{"n_layer": 11, "moe_layers": [1, 2, 3, 4, 5, 6, 7, 8, 9, 10], "normalize_top_k": false, "balance_loss": 0.00657, "vocab_size": 8192, "beta2": 0.98, "batch_tokens": [32768, 65536, 131072]}
Below are experts of layer 6 (counted from 0) of a mixture-of-experts language model. Rows are named router (the router's row for the expert), gate (a neuron's input weights, with its number), up (a neuron's input weights, with its number) and show model dimensions 0-191. Each number is 128 + 32 x the weight over its row's rms, rounded and kept within 0 to 255. Numbers have three digits each.
After each expert's rows: a language model's description of what the expert responds to; "mostly gets" lists some tokens that are sent to it at least half of the time. This comes from a sample of Wikipedia text that the model never trained on.

# expert 37
router:094174081112157130124184138101082141137124170117118189139151141150083152175120141108107187089124114114108081057160192155162141080209137194135153103129148153123160120138138087112162124106186037119141165131145133163141110126098132104195127101148051134168130119110115129106161081105110136155131111173088161143185103101117143162134137146117150132213153126081083108136110082110099141128107135127120123099079167110208138140123159065119195115103135172133136176064096125118144137134125170048131117100148153104117085147122087131154152065146094141136152100131128088180113146139194103124
gate0:214153106122089067096161119150130118115113136175142098105100146161119135101107110089158181111136116099114125155155149159186094123120102068096082106078118162124160154081169224108181112177148126154132193131107156125151089199205134103115101113138123185163120165164121156094124105139132143166136163175088142141165100124153157140182116173140187146191163095118145136153082143145134137143145152112056114159119141112178124089143163079118162118140147131101171112093099152159123178122138099125204155196126121157133077110135149081082116163107099101126159173106045089156133128125119138116
up0:155172104138100097126133097176100120165124176151061089133100194160102126137094139093142169118116132058108144116120187111193051146121128089095087088108119119142142171096143232116157093185146124140125110154091132135124083202141129090105108104123156161127152176168109148102116091115122142144138113133098124168166138134130143135186136185096164143193120109083195115118032135086135123158174189113093117165133119140177098066111133109133155142166130134112139097119091134133127159109120140151128135126113119139130061131116177119076157118035096090125182151106067115099113135119145078114
gate1:094119117155113170196131145109115074177138176111122129126167132143137170159110080144124134129075107203172165114119179094049152070135103073123096125148122160095059184052108141128106120099158137104140146085146173129138102105110145135172183157167101086134103146080152102158127127141095164116103113136112113070151119120150109092063097150054093159158081120118127139175110078139050129134096130144094112166191166089099115151099217098131164126124146155128097128060111127148088139107173104124154182157148184103081147132129125136143170131166133126163167121098192161118135155135131142112
up1:125153122107137096130184125067115123131174078147182159117126154135149065116142064136169129105108138045135141111100106174183120163180112122102196099163087104110151108138090142143167108093189172167141120075150141085092106148126156124137145164141094161150127113149169126142157147129170103091165117138160162136122121145108131109117100157104055118147123143114091186098155189097104195088110077086076171159078155145179121046089109139155182096131126173144134109152126067106111168146151128079144182169115146173153139144170116172096135154153146122140150150157152100034170102126156126137
gate2:067148144102142145115131123139063145107167093116206167217186143186123104144100177155122147108144131146074155110141131091083072144096198117118132188088105122152103116116123133123127059154114131139137080094145084157144119102121126199111061173129143069142079153096100124136166155152129195127145082124135108144110131116120113098125129128095111159181153099151099166161160193133160128153113165118111138128153175134128130000176094180107108122183134138058137168091128130093118159109119108151139111105153137086120105121157150177105083130120096148114158106167120129169158139131107075107
up2:126121097067169099127176120075107119125140147133114134082147069099151084096159129126130114118186166144138139159131102097112160150104136157131148125093132148120160147162095186124133080157100064174104191159111069150107073167097168068167110115136117084086178153134151149096101115072092101210078125143060117085147190135101154156123162110142119169117110116189098125161164118143134095192140115156136167122129106173141149156067130091098196087078079130146189109101172141107145155091128101080192170150181185104129123126113071113112157127103146140101136139179152096114133146097145103117
Word stems in prose
mostly gets: " Prim", " comp", " pl", " Part", " Pl", " ph"

# expert 50
router:131116144125097149164151107146107118128106114151121112118129141090117184111133110128132121149167107107105097134114077113151124178133126116113144130155153119090136155166132177133066142131136138185137095155150152138121162116144159094065164073108194122098098143108174133075162133107090161127151134159106122132175091093064134199183157182140093130081118180146072124080114075160155101135145137145096169131152087120188108094196181133098135109126108100102220108147102179150161097100076126158173155220194123156169146147141145089162165065083192109142140132165118168137186117129087111073
gate2:124085173116190100153098146125077141115146182104090110105119194169123129122122191163147121135119141086125208126099118085109063079146128112120122095111138095169138132151128116061071107139168127087126159130168068116157090098191213157158099141079134197162122130177130085106157177096115132094176168078119077124135104133143148144134208120193120110129154116154114137078149163156153110212177158132135180110085166134114158116164076119133073103161096055098147131134114110127125128068122155107134107109181113108128084131115170127146139101150122114108187138117130150105125113117106095157
up2:094139172142093211137099105100157155235131112120127092185176130159082094126139125149139149164124131171153101108099156135062116120127129162140153149106160152151128077154061084136103138099188159113147124125121102078095108101150101153094094119165158095097103104093139057151163115117117117134116115132165123099096104131051159088154089070130102133132149119142152093087190149107094160134090115090138163180162108133129107147112172129122118115114132170173060105100148118077145115180131180148080140075111110119088093132164103145113147084097183113163145165176148189140131208164162170086
gate3:140171116137098156120148092118080073100167158153096132132159153076096147174161084095080122149084132092144075129118161123177159110134147138087134113038192150145111099106137126154099136136134104139087200127137158149141147132056145104064150128202095124189170148085187168125120058099176100156126146124091172144146126143116136106159110119109134115134184124114111188129142125149177127127123142138125116170121077084168102115094072180134084158118200137143114096144110226098124146128099124105146120067161140085116158077154149108120185133114130156163114091099137144175079185136101100101
up3:139043134104200080131133133064171147144196173095143136047096113189138193090156111111146122116144137177190166155087088179123082190137103071172151159104096154123105153163165122108185111162152132149143131122096142113193123101181161162085119158143123109112071141148139152150083121163086110068093181158082133188116131100120131099132109102157100149119104104137146114098126149102118149108118126136155124089140127095162136081174151095156126100125198075154153075095094131131177099131095142148093103127138124148124138119122117147078157141110133165186113095126109062181081107150111161155
gate4:101132127087113119138191071146133087089125157118110076156146140103126185141092183103134154126115157114148138065101122138105123144097138106158111128141144082111174179130136119126094155148135171187235151108127121054185169153100175117097089169123153172103149141096118136104095082086115048127106110099149139139101128148127110113202142170138104126182158086166107078106107108120131098173205108135139166111157141174134135142162083051093159125159128106152118165078139083054130151191197113075148146155180174120146137131128160095117123114131143084100123166139124075082113136119117127134
up4:103175114070133124149189064134130101101135147143081077098131161139136163141129159148119156140156112104147133069043112098133091179083131093170084150095130111095192163128123085117127173148148157197161174114140128062128131178080190131095128184052119183139141163117133176122113118074152072096110128057148109137129047064097101122146116153189112158169145096134109071098147089111143106132182115118139164118097105179093115149172115099084147155147121129141148151083101151093115156171153112108142118170175139140110163107137172130114111087148096131098143144165145087100130122107116184156
Coordinates, symbols, numbers
mostly gets: "′", "″", "ร", "',", "а", " ft"

# expert 48
router:190109149147138097167057193156065126074148183126104143069084168120154147145111128110111150209158110125114112198076093149087088146068082150075112109216125137122105071165114117052142137171116126119134115163206125138133102156174092124122132097115138104132117117099092181138108109154111129117069078129155153114109136149188111115118150106091097106111107139153098150120119132115119159147096132143166159107138178163102169163137154162120129122081104131180166110166081105165091056156116123062172127139186168149163123171126100155148149132143133108141097132168137131200103108144126160090
gate1:132104105161078077151157162165086089150092113104127086143104130177107172155114135156117185130068114124156143110131183156114132095168114180112140114174139102102157156152082135072139173176149123116134122102132153151103134160195171126174098139112108106159154109144175051161127083138078161106102224141155112144081071155139130097135147167139136183113125089144125087182119130120141090081139126181090131173158132119113140129186136071119101111089110121107117160165126143179064151121102123130131145164169174141161105149141112143168154157123115121131114144118033121198193097199069104120
up1:096091105073102109124090148153154112137082045146117138150113142137161157139149174169082152116115060125202135119116057150110127067173067153116110067165124183069134142144108138126153118183127134138074121114102163132158156174110165193158184167114129122108116145057109105202121128073160138148160142119217123136094082180144122144128145149162162143130137124166120147087079127122188042108081142100145126134127163114151131122144123072175146147152091104105087181155168103169113158144124159112182138135104084100123119123196122135097172129187127152127127111080134134128146103143110113138
gate2:132111109161166107172118097106121117094097099179163091105103115169110143100153174144073149110134144131130122132135108139060120179140129125154137165139120141125111102141122104070114150087098137113154077091148084126123145096098168054096155099087162155063181147084155136100134140120153099103113113072169197133137164131097100071100162148123144167175076104139116113105101173055177143145166155159107090162176171113060127168147107132153074131109075155120091146145128074163097168123190141110097108130145180173145147141140011139047145138133125094111167111136129157125180149164150146098
up2:102198121112108175089130133154165119152134160173139169121119121153063134127087151114160105148163127096141203156115159079134161135130106156115082166110179109100142151137103144176139107145152101128119117161134083144082127121056108191113076127165091143132100125163109144174102118081138075132114171195059050163105116133098159198133128161138115050085181183126169155133098083170095127122092121096120138089087120170164103114053121105144182181116127139088180108172156155101149071119108093140132122116130100149107154106114143120148171193159147172124068145100140150111124125151148136184
gate3:130052074114143167088146110159119145162117111139107107091136162160124170142235088133140113111132145088135110138158120142089123144193121068140123090110116067162147113158165121097143160086150161119152080139075121136109112201143144191127146095181164128085128137133108179146125133151144127093117096165111098089093125148179120126133143131189065141122122143098094115127123130088056121138098142164137136085135167148149113170127140125164140094090157108099118160129127089175129207137188138155133168091117125097100133115109209138103131175187180173129132059161129175168123069175196120168
up3:132123098112120101180136097143088114158121057106123123099183136194099163098187157120105154110080146167119116176121129109074136134114152062099166077191104158097165081116147136154114113078144130146163139142114155102130108120101159164125090145123242126061103182139111133125149157133121122110161108113104089099133123136159189093091142090146124098141127131127038112098089127077129101121102075160156140106152187149120134133196197103124126054165142132095098115130089096090163157107192116108110165161119117066136086124163149108083139126138106114173110097115131057193136134101145106118
Foreign name endings
mostly gets: "ia", "ura", "ić", "ira", "ova", "za"

# expert 36
router:147122154141127116093088104121088131094097104119135116151195106100096101090134096094084148189139162111138179162097099098193127153108091095128208201172109140130098116146100115150120113152091135112151164161143118137125136117164215121096134119072116096110158164119079094152147141164162087111117185155104070134135125118162111148127118172180128134123126084202166177097147138128125186140116140140123082136137078147168116125094152108068136083175152055174104139158145166215123062124113166125163128127076146153126164144153082135186156116048119153135094135159128152116096149055128134104
gate2:124164156074117163153101121116103114167080151116209126100141157128098093134159113127121123073131121134084121162134117108153077127129119119146168115163144105213158114188121155103066175069088145125142099047075182103098165124090121138091108110175154173179138156128130121174112162141116063140093094161186059153099138154184163129101127117125129072162111097151154137125147109099087091153103133143080133100176121121113165063105115170124031064177113141099111135110121098115119054134181144115132187164132122106109190159132162124154101161139116114107121143127075166124120165122096130136
up2:165146106180157103098156139142106161100174116113059110141148064092183116155113129179133118150159167131129110139140138170153165107154128135101072083137087092108103142117169137153162105155125150106168187144176088102076105162169184123164088151127100099123076122123154118070132084151102201007076128127103145153161108076066100129177126128121131109086156116128103162188125172122091185115149048114146091119078105127099209138106139084137143114079131154146137074105109114101166161134136105160143088105137142171118116142174128119127142103124146155135130122196163082091106119133153093135
gate3:193147119143184154152179172103155138132169024120088203143123132089160099118120115157087117141119132131059141081108125123110112119136067186101134089121150153133177115107148108101105100128115143122140161130122126110170064114140124115173129105117129117140140124175110139137192136170184178091099095141180129136075099160134135183060132140068093132085101115131201108131131098155147116112123050163148108105093113159128184194082132168158131097120087133097121119114077078103112118098107127208132106166116039162080081116118095092133143141135163117128071109109084137143125113120146153144
up3:110119110111108096116076119136128116113133137162159098110128091190139106119150147073135152092148106121207158191153107129158129165166193112122150157095129181167131121143105124157153125109128119171091122160095143145116177157127132102083071134121129101099159177090130116136059070099077070160150152154135101111113131115140136057181113140196208149150177137100096119129107133122092147093109161144157198138119153080124078133138137101102127172127145142128136110132154166137149141139107160054151180102160175093166189185169154165094102073105105154171205163133188074125145121108152148069
gate4:133111118178149134154097149145146135164128164164154138070100119170157088094079179120176176163116172123155108096148153143148074127164154145128101194063095120145037080142126203111134143129155193194153104140137120151105161079144120114127073141091140127102145143112167120108074151140118084130136158083138110179067180077128109114182173180153113130073097118194161198152148091139087097134139147164150163170142145107116108204126120125186155100113146092099128152143119122109133060103156113149161086138169178114146126105168163143121119078137131177124112105155114077134097108104172103125
up4:175143154105124177163135142104094108142115149140149104186140146127062102169179071136117137056126113105136163118091101110104121162140141151093116032168107132041185168151098070180111095109139132139104125082109138133124119158124114150109149139160108119130143099090045063093098117174132093112147089152164158119161081159167118161115114121113113104151191100172110090076100080071125118131118141172116085088083098095095127087097166136135104129207090150159100118117115074117130175147171136129147128099184056077150098147083115115127132149126102118125116151129100147195161131086079140140
List item separators
mostly gets: "',", " +", " —;", "\":", " ;", " *"

# expert 5
router:103109146085124134131152099127148127178121129138137124101123124116109171082126097185113145127100098106114104139134068100188175116113183120188146220118196105051062155118075065136136144156123122128107144165111155133152138162131154109061169068105121095185166165100079085148128142066107114092129087143159094094158145115091170186133131163100106215106132126121148091151118105177150091095168146120167079175182135163149118150163131066081121104126127104119114150137180111083089137144123116120171136072145099118130148069120127176118040158131148148125132092127109148137127101104071129120
gate1:163101135130049148129184137101144141123114159144140137088128092161137138079113150113111101192111159123162119079072126103104169126152087119100105095120142118111146149162054188136128140157080074143072092167172154152176159121022116061101192105147155130184131126126107130166102131122145188118067129102143145149126154147090132083110134120092110130124130135206178121089164116119146141095190108102093092150179133118132082134192132096112163134129139127086155119137176121058118110064182143104138164146071127122141079119111135123118089163155137157159162113129147144088134170166150208149
up1:146127103099088079178202112099101122157106137166173130104150083185165202198155118071104129174081139118202116085109164154145155137120103114119111051085118146131157123143145192143160149159071123148108163119146132133098180110127147113089176113154108105143159150159105093079114110143087131109167121152182160082128192130043141117161178117115182143152149105135127184155104141128111116168126112140155102173165149184084147132104090110096108130124104128138179095134182069128106132152169160179126141107164141140139128088142142206161151142113156122212087095139153154144148146132121173148
gate2:160146109082136108062117081168168104166103136161128117131110123086142129115125120103072153073134090155115162103202148133155166086129166116181094156175135161092106076087079103128150086087112057110109137125156151116170107144129141128143173076128130185161198108101129061153141102126110163137135147135178146115106146136114141122058139138109075135098110174186128148157084135120110159125153128152192133094190110158121160150066133032084121163166123165141159177165193100120140157146119117145112143115173110110074119062154153105113128153174070077089118121164138086143152134131103080132
up2:077106124142098135157151122127176133102129164107098124178128175131049143174169112124157128160052194144123074148051102122080115165135103147121149132107114062173143146195123104116132137144127176132118109164150084159090135111157143115180168167158147078095046119117100212096138148158173113100123134122089148138129137143168115124163080102102150100138124083133132098157104134119135107181115115110067121199104182109133093151153181196157142113110131092118130121080122109145146087079166142177150112174092112143175122183096125167143125160125133208153126192100127088094089115129146102098
gate3:081125169127113096103090148061105076146153113180144117167162130152187068110144136118158180091159073159110112104152127103108173134163173202136164111110110193109090129089111132060099135087104120100164129151151132119173148134109107170150119092119111108148138115123069105149144084102228113130167107122163107157132110137102173073158174140098158165128168109168134169097162100155181111159122154173183117146147142031108138115152137118113100124135116101157108114118123149132099132134070094078121143145191097111123118127122153208104064138144122130050121137121095170170174075104148163141
up3:099120107102150107186127130066115137139126134167191120128172115187109104101087125103156114106113121132116069131121117089138166138146108113145165088105141155155100119063086127107119109114076108134140142140092106069139023146075159152125129098130142082153127059126059149177149065154172055113106079169164096119135084136126116101125171100146119153125190155126130111073134129132144113144091142138146144164183172062159102161162065140069099115119155105174120121113134200110078123109103118102118148118191102142151085102158140117123059159169069134123120128132145102184145088115196144089
Infobox field names
mostly gets: " name", " species", " born", " Released", " described", " known"

# expert 56
router:197164093147183057138139145170125148140129165114123174181102111090168136172147105134075091151122145101149120101108122143080103148134156107109178069090117114108144120149080160112208140118134104079109144114137103118096145121162079127146191093171137088173097147084076127145207140149133162106136078179102135126140173167132149148113196114150145099141126142119080133180110067114084139126107107115123152104109069119157147126154141102114125117104148094165185091112132147087096170100090121107124110143096104066128088122158186051159172071113114111159121185113107142140145057194190127134
gate0:179128157159137109155103107150124115116190145144120161120059138051102194137155114123078117180090184114138151114153139065132159135122117105137105107118134082199171183122142100134127159093099113110170114149110120120201140143127114103116158145132126170191100117177157117141146106111141133106128148129179144078089136175162160097087119126103143128174159127120076134136086149114030139166179077136096127086163092126135108131145114146135144138109102184163162096115116044158108131106185165108144183139145100151166153094114122165142148110092075160054132077190130148156093106184192150162
up0:117128143082091182104108094127086135096178160117109123110173187124163104069122171106156119116145123148067116154152108148152093154077213149200106171147120101113159136141110181115111126137169106127069125158129159210184118099147084137201096152139115169143155149146163108103146113166161115131142065104113127129104087167154110134077153189058115133111135105184087125198109137112099111135179174105168167177161122139120090129128160172124109101121109070091095090088150126102145121102174150140058174152071092145093104092088165128123117109156134143117121094169110165159106185130145147103
gate1:126051153142138147137154146172038067131135162109178098166073151140103129132124139158125141088121170101149103084104131118139130201109203112112177084151170129113145146104170113114117098143085116125154137162131103136120091113118135097125131164154139104113161116109096115122101128134173181066135131134141093126082090159092156176118127135193176147085132129227108117196088108153127209192113146127180118136154139154151141123160095121147118118146127073122220125100081115120091128090148133165144145105144111125124186068145180085110181120139192109154170177143104165127152107146170162103
up1:120140134120097178186070175170114078144137111093142105110152149162104157078169184155101167116126144092155090181091103136148093082044109106130142127137086158179070044150148075157144144144146151075104046075082160061111116131086146147114128128110102118122126069137151113161059118151114102099192129108122048113117140107179091140181170115135130045109153109085130090147124117108118140124126121120141124157116114182112150147068130112157098135143132113104106135117135107159142109209130154163186082148170116161183139102134108119151086094120162096149109143116159127095168126114093157120
gate2:140196136098133098110116116118046081150079095096064113145139178101148116100168114146115086098075171121162150106143096152123177155121104147127102106165134101113141146082087113117120135188090115128128183100160082083111196110137149117148148193121129134111186129087146022164103104126158093085149157125084121089133095167073160123142125168136111164120126145141088040143136097107161141161108185129129121125159101149085070181151103156163132135109146086145086158134152131129123126146204093120123128110160123128137139142164110157166106084117112124035125133094138061087050116135154146108
up2:128141087173116091123106168162178161155124111138108171109055151171088163094119118161115122170135140103160158232128128154155145155125132084135154087144163120131129145146199174124112141116121130075155101202118097155195092139168074139122114123112093134153092147111098149103150123112145077115160115072145085131182188151135148198105143155140176122166117156103156142081160104158124115118146155166144139123125104128124190173109172111070144127166148070180120094129151115131074087171143079112102092115133133095175117087086133194167124207129106121043124182111146145101142158117138144171
Title-closing punctuation
mostly gets: "\"", "\",", ".\"", " Love", " Life", "\")"

# expert 13
router:104124197173150120081136135158105126161146117150159066078092072156110154116149142099140111085091077098177106070120086099087152134062088092141126119183156104151094122185142167124117087171091114094090104170124161130085084050126164178097143138147114065097129155116146074077184131128132138116138158110232090173162147119141094176155137124132141186158130105127137147139163086113112123078175130216141162135127143188102112130154150080140140125124138133125093113105193121172137160153133099084148134172163106097145137095151146144128161116147116137105129086088154187134164127123125109066
gate2:090144161145139183108111101119131133093127120212150109149125049122094118133106151115155149169114138119155128146141067101091196140184140153192112101120228120111118137105134195119158122104136118065105145172076132170116114099130091113128151132136101140116121113167101187154111179125134119100152167070157167114122124136129130147159072166111158178141145147176113163175103114178076127111216091137168124144139109159125126122117144144095169109156085150139145066090123159123124112159094119077171091146173076138139093052062108051121123132121129131109146117145106109139101192187132105067
up2:193085163151112121147173131134127160071181134043088109174123115138100123133119121104135118141120124132122102084115092144143189110130166184106120088137117160167119120079122180036150106116109119101101104098071143143130109101128146130106141135140096161113037209082109124158145142121139108095139072168129104083127153140076177174098130127128130154151137073107083194135100157224175111207103097151144110110092173139155159165130115087123098165163145111128152138120152111122135154138119117090084147133082077141134111129097137071120066166123105120145130167149136226160123140148147165102
gate3:157125138147121113135136125105181116151125085147134101170154056144119127138163079137143053167143056115174115108164120159125084147089077157138172057157143093157130126147189164059074147101116119120104173132121132154129121081136107166129078136113131102120151145100105043122133118102092120133116121126060123121125123139137083172113171178085123178083088140162134151184062098164167135121141169202171135078109110102117192189088112125106104150130130062177120094129159149091126160126148121114103140131139125087099171133117164107122139128140105125076115130176098094150121168223061153147
up3:087088139131106151085143176118153141085133126119155113113082121078120103111194136149091152133129160123091109117099120123200137145092154129132156186084118128124079127092067173150178110200138107099163110064129105145093127154166156095088215098142187088127080132144190150154140093109124131118141046123146135100120106081140175097191097121145130096150149124126144102176206115138131101142200080099165153124120135122154195093170124147132091082111138179108189081123156120138103161138142130082108075148170131087112120083086119110139118130128147099116108167111139169122161062055143089133
gate4:156156155138080138102154138145112183113131129140108129091139097130192187147050092097083088149142067129102145134132161161133151113121095126130162119079185147136149154116195141081083133047138146087100116132142108113129135087118119106193128139113084162136132136121133136172124089103160162090128111102158057158176112142197135098102140135105143083123085078122163127121154096065173167156042128168096137093122166114102199169149076120146095103129129125152092088127145146141126059096111159154148114113082084158088123139191116138111122128139131084169132109095093147180141184163199068140
up4:129120134156089122125080123167110170137115131107117140034154176108148104123148155100160166085107068110148179122128193124120116201145174086107141137165110122140161150164183123083041161126083132151120064137108099108113172172168183095147133110120221151136161099152119098127098086162126132111126151097157089172137112124193154123103075132080185073158099103132154174106186093146120160126076121172083165105123114105096102135118110157151182115150147102154079086084148140126131134113139110116126180110070127070149102118147175111084135153153115112164132067112132158147196163112151139106
Year and date digits
mostly gets: " ISBN", "2", " List", " →", "9"

# expert 42
router:164059170156180146129097133150154148140082064168140181096109098119140116123127074097157115162135148144108171104117101133127101102060186102117116111113093108119109124036116082103133060114185171106091207124121090086120107168116118146166160050135129162090133197115124174185115099160166044139169131124154103088149163157164152081161113117157149125148117154142147120170135137088103196139155133147144151130155072066152073114096113180143162172141096136117146112141171139135134128183098133100084129084122129145091152133143159144182126104104143123113178157127167163096096087107154108117
gate1:192076074122139154143077120112094138162140137068129108120098119174147198091124134040102090122177065077084137126134153113123157136149167168138097078143157085108158070053090142107082160157147159114086148115165114145143117145119201131097110141128127169179157101128146148149123150113116121074138147152122109079144116120112130168107106106163082097201116078197122139067118148100117137127113136121120134124107117082095157074144170052146116134126169132149132122152157131131140168121100074204189071149142130150154172129112112119091121164139170171143118153094069116097134084174145090168
up1:117122061129153144113104114130087171137120047116119139171141187186188156142091128107097073155175058092143141153120142121143133142103162130140069122125158080154134112131135139129137159113149140128084109132162073139133141140107157152131160099137188172152156073122193152158097100150119139088124134131126082094110121180145103194139112064129049088176146106161149145111093099142079136102062147036155110133135138150139155117153178101100112114142114118120134124148137121117160153050119122184176083153135124163138170122100144113162116143196171217199126172123079127081143124122137101164
gate2:118096117153106125112072155142153094145109158142122164100097198152168117117133167130105090129105164131098148157158189127077144142094141145078128089184122101143093066096129076125143137114095147114157125143150080133119132079194128116178083165081148106167073117086134101150118037104111179122176081151123083149099096194222116232117100205120119129124072085146134146121123126100076153075126126101144147118116125097158138111107129149092110149133134175127137103119121193118058105163157130135105154140149132063135089148164118136131188117091186106091122101119097107140132172137124090114
up2:140083152089173145082064119140109155255115152121144130096134082118071152097150077119147132122135134129100096079087102099116161130157097132141079145104145173128162123118167146194116174101125152145122100058110133170112135123142146130071135063148093077063147183109125143164151150123136150110090177168115126151135149102100154069130112126164201156106159144132083096175123114157153192106152122126142133079151132156090126153164123165147128149064113113147128130110127059121125068147079156111140133086111099134144123148191076084118159134103071149165150186107094072132109095126074150123
gate3:159164106148132153092168108105107140101125152118147168123115053106126167131098127101147156122141117122122110161121144048123155158145222151171081156172139114123155081130194184137086000145161138119106133121128099171090101116156113105133136093089188202139149109187090155169079109140197073142143141167143152072119137123123098090205135119140109140112110087093120108059150102123130160135133161208139149133140135141136150146119123091181152127141086149047098122155092105111077138141101131139179160126136124120094133121128148186074097118171115113092151082129150101124122100131160118145
up3:089111148129135097170092143138142110142141103156103049137128204133140129115113148137109147138094143122128113122144098166122130065124057115054163065093116141105101148127113086128148197119097102118178126175129158076128144126075142141109124195146051044067093138116158123075157154116098148098100122066097095191142104089149166174044120126099147120146159174175138156161105174100162091136147126040153087116076125090111123116171126153095137138122179103175138147123176156163168131082168165134122086121177129110167114156140132086184133127126154105126108143122103135119119163143095161106
Sentence-ending punctuation
mostly gets: ").", "\".", " where", ".\"", " which", " when"

# expert 26
router:159111140185082159120058117165157094185103127143139158112139134122162173078171082118117138213166100130137106086096065161097114160141103090095152087154105069141087124139109153189122084130184129161139110116174101149166136105111180095065183180135185115111162123135116128130164167115140160154121133129109085099106138169157082154154116084152172097115124160162123150082136160183134163138079180105113175144161107136138113141150083095088141155154094123098166105101137114146178088169129122074142136165123146116138125089144093129147128132105160069108077167124145095078211124148101118040
gate0:122137161161188195113110157152146136159149174156161129127140109093095138140128099125122157143101125134151117078188137132158194137140124088146087158166116150126115138165187165156177145147108087132159152039110125114112176126090145114081125135081153106182089171145090106180121087083161167161051088222133120106095143107146137115129128101098183139095136108133157151139139115150166113122122103146098200113112143116116122139063122133156097143090111156080140151025096157152149130104091145104153182103085093114142138106137075112171136119156095148173151099088151121076085102203087107077
up0:122119140119128210102061107145158110192118172117168164135116084111057162102134100164142105142157132124157134107158149122112193167133176106138087132163114138154164114115137163172140106112123084090151125051096126117122193131128144134164108146126166136154102098171085090154124115116160232158119126168126175088140129119204126164123104068102155131102143118143114081139115151105152147086118140121117157143148102164113065146100123131123087157122043150098152096079088122170190148116110118114120190143116084136136095124161063131129135086116092153126140126078159150090138022177112107074
gate1:147134145110096158104128090141140075154130111171128070138142141067100123142143117036060144064171123102146087135117157077127172100135137182143185107128152109161152101148139150095124105144112104117137100100140091113132110125126128106090124158138076130156129118101202142128203059131097110115025077158075109113133110133169087118117111157178185174078102180130127132095152093152101128174107125115160166154172141166149094124125175150128182166188130115118061150109120164099094130112150118109134165110144140146159161157076091083166146161115083092120130076118116093148151063084112068110
up1:132094108119093078093115169076110114106125137119154090104145163112127109142109157116120125115146142080121117133155146151134111096148087173148092195097147110111174093135193143125113137159099168173113105143184135127130109088151109132146170079116128122133109064104126128166168075089039110099119017154078142162059113144097115128149135147130116142114114159121210125104083108133089100177149137111147145113155153178099132146097186123139235141217138137134103133123155163131128114151084122080146159090129147071167054162120127120157160152106145144160104116122145194096138061188148123120
gate2:136109126158166171107114123158114155112083164134122102099122131124166122150151105134182100096084172141072127133125130137122110141177096088123119145119089066124142213105172087116109159101085068121102117116122093066131058211132128137153145160134102155100130075126139130113077191139146106109127106142105116178136133159095079076136158107136165143187060161139108087082094107129169141131164125170127166127166110087145084127079108137103127096101087075100100146158102026091120128153112179149118193139110118175135123104158083103108102111075176129077149110135138089206120153136197104143
up2:134125106160147125110104113153117172102150170160135106079139127094165127151132111108137093150112164138069169145175157146108109116146098152124193116120168083087158141121193080094113173094113064096094118111110129090130051155090168133097124109130129157099121115118114139127105191118111128084119135092068088165162144182125136096171126098130168175174121143103112140093098149128134194135123128105119130134117128082140141180105182173152140067131154035107068121159107053058094121133124143094119182180084145174143143086173121094089117117112187092062140137107120076200153176095143145141
Place-name commas and separators
mostly gets: " Angeles", " Columbia", " Washington", "shire", ".,", " London"